Experts of a small language model.
Experts: 80 experts in each of 5 layers, 352 SiLU neurons an expert, a sigmoid router.
Below are experts of layer 4 (counted from 0) of a mixture-of-experts language model. Rows are named router (the router's row for the expert), up (a neuron's input weights, with its number), down (a neuron's output weights, with its number) and show model dimensions 64-127. Each number is 128 + 24 x the weight over its row's rms, rounded and kept within 0 to 255. Numbers have three digits each.
Before each expert's rows: "comes after" lists some tokens at least twice as common just before its tokens as in all text; "comes before" lists some tokens at least twice as common just after its tokens as in all text. This comes from a sample of Wikipedia text that the model never trained on. Tokens count by the router's weight.

# expert 47
comes after: " ", " |", "1", "9", ";", " ("
comes before: "5", "6", "0", "3", "4", "7"
router:098096129111127147087126088146126115118139107155143115098129162120105085126162103164102145123083140133153135128121187121081129136142145091202105108084121113125122110118117122096123105139119114
up0:117095141151098192092154107147119137137113145128118114102152078111127110106117096116077161150126132145108125138169124146165125112141142147102139152105108119129135148149158119151138095124127113
down0:184152159118110116146176124159107096158113135095137153147124139125127162148143099143146115077145091095130116115122111120142142105127127122134168137147120146165150126126109119128165109105131127

# expert 25
comes after: ".\n\n", "\"", " |\n\n", "\n\n", " /", " mi"
comes before: "1", "2", "born", "C", "S", "M"
router:092121098139103175129135114160143095145131102117082132138105118101135148200162115137115172143131126115105110149167143148097145156135135104157101123059127071120108139132120104108089117130140097
up0:136140135122110143117086140166114141127149126097157097138136125122115105126123117137115126129148122111131175152101136125157132141125091109088152120077159143093123160105094104143156107135117126
down0:130085149111114113132144172163137133154128126170112130204126122116132087134134154135094188166174181108158105133123135113141103171117154128152141158183107142135108115127132140126122112112120166

# expert 30
comes after: ".\n\n", "\n\n", " |\n", " |\n\n", " by", "\n"
comes before: " the", "-", "|", "S", "The", "="
router:141148096107110111125124136197154112121137114160079097119126126121095128155147140123070149125146181141163152167141107124142078165127177116120156132110128107124120121138154112106109083160128111
up0:142147127118135115105144150121093074117129155138112125099132116085125144105125124098174131181132097121144114118102095157102092113122178129125119129081121139142060108155090107166145161069117093
down0:129148137123126148183163095143119130132110090111164171128145147167131137108106127095060140113083120095168146142134108115141091101114135135156095141123153124106149130084162125110112136135119113

# expert 5
comes after: " the", " a", " and", "'s", " for", " his"
comes before: " of", " years", " century", " round", "-year", " other"
router:161121110120147176135153131177164100100052136093144109133128105144117100134134132107135137115110155158120199143104126141146094129130145102173156162146168119121081113102143126062138102154135114
up0:088111108149142109093151113145131101139125122163118137119109151140109107131093128138123158105092133106127150118124154098151139120143111103127123126110137128135114130123137097088124092097132086
down0:165119149099134156128115125093155095115137131109114093126115132110141184105112146141105161094124137164108147131104143182130128138153102125141156128118144166123134110131146135105143124140148139

# expert 65
comes after: " |", " ", "6", "–", "5", "0"
comes before: " |", " |\n", " ", ";", "|", " |\n\n"
router:102113129140150167053128148130113105103129104158121059134145095146109118119174127135075100154142144169145133136140115133118122141127119134131136094104181120168130163122126155088125129101121124
up0:132073128133127136123126148143089116091158125133119144122127149179083133121125116125102140121141119151117112149144073149115103178136092146163136133134115135140099142132096145135129143116125057
down0:155118166128136145126115174173157106113139130089122132152155121148137142122100111113143118104116137156068120120145124138093133124166155110127119123156132112126109112072142139124162126131119126

# expert 64
comes after: "0", "1", "2", ".", "7", "8"
comes before: " |", "–", " |\n", "%", ";", " m"
router:132096110136154100130148144159174076122141140127158089130168065114141083105117143157109146141096141166088130111117139138117115103078138108149160108066119102134111152131149147084132118103129117
up0:108136098128119090164102136120165158121126098152122103084164116114131108163139158147113128104135129090122133165136079146128121145144125136144124123121136125098092100177089113095100098146069119
down0:120122163121108132124155140137156136109103142127153115158174115121134156127160120156145131186152139163106138133150161108135134146104150161106081127116109133091143132152128115094134170141137111

# expert 31
comes after: " ", "1", "2", "3", "4", " −"
comes before: " |", ".", "–", ",", "0", "°"
router:138090119135129153114174145144174081131094129153143119121141106122127096123155113181109115128130149131137129135113140156121091111131149115144161152125151122154104128135119103037143142110140118
up0:099107089107113153145132167100132119106086125118150138142121115096058080132085108133108120131088134139165161106166155114086114131123119129152100134120115107109090111096136151091171141132141161
down0:175113105128151121116115126155074139127142154135088124049165116140164105146142154148115161142142071112089133118118122111119080109139143116105179157118099178162182168135096090101120180165092142

# expert 12
comes after: " the", " a", " The", "'s", " his", "=="
comes before: " of", ",", " and", "==\n", " in", "."
router:139122128115145154127141150099133124123096174156115106081152122089137124140128164133153121165130153176133176131155158123108165150127136127118133094086138132144119091113077077145123162113096104
up0:127147093116097147119175146119080100138115112143157119122135124113137083088117088134128137098122126135120140133126207098129130121180116114129148112112129108137139106093134109130115168178150133
down0:091118163092124126167123134116136130181091151199130138116162119134148143122124121168176139140144127123154117159104150123110098169126131147134097107079106147136106145121155101143152099106105155

# expert 11
comes after: " |\n", " ", "\n", ")", "===\n\n", " information"
comes before: "|", "-", "===", " |", "==", "="
router:142141148147138154142136144156112087136140106128103079114128154105126094169115106096080156145135174129157135159138121153120130146107132144130163096122156114126112162120152101116064120114095085
up0:134151140123128156146157153147152086117059147158165120134106087138182125135098154165126129146168123174118131132165117140153124147091128138115131180129128146216119171155180154162117152120071121
down0:103122122125117146137139139123120109094156062119121136115152157091080138111120149119082142142130120141120101065134130144130145134128108091144155113137124106102156121127137122140114144124113108

# expert 76
comes after: " |\n", "\n", ")\n", ".\n", " such", "4"
comes before: "-", "|", " \"", " The", " D", " T"
router:089160113104075140141174107156159132084166134083075121126148114106103118116176088147112117203117126129133166140126115099104109145125179074145144121112118153114111112122147100128085102161100117
up0:101123147169078119134122160095114155131139131134122146116098191161155125174159088163117116128131132161090134088111176152116127172098125081167131149093115097143139136134090136104114107120133108
down0:185124109101137189112115118114152144099103175138145169123094102133105160103142090136131081153146134143155124123129154120161088095157184149105134133112145123101147116174112122112165153147142161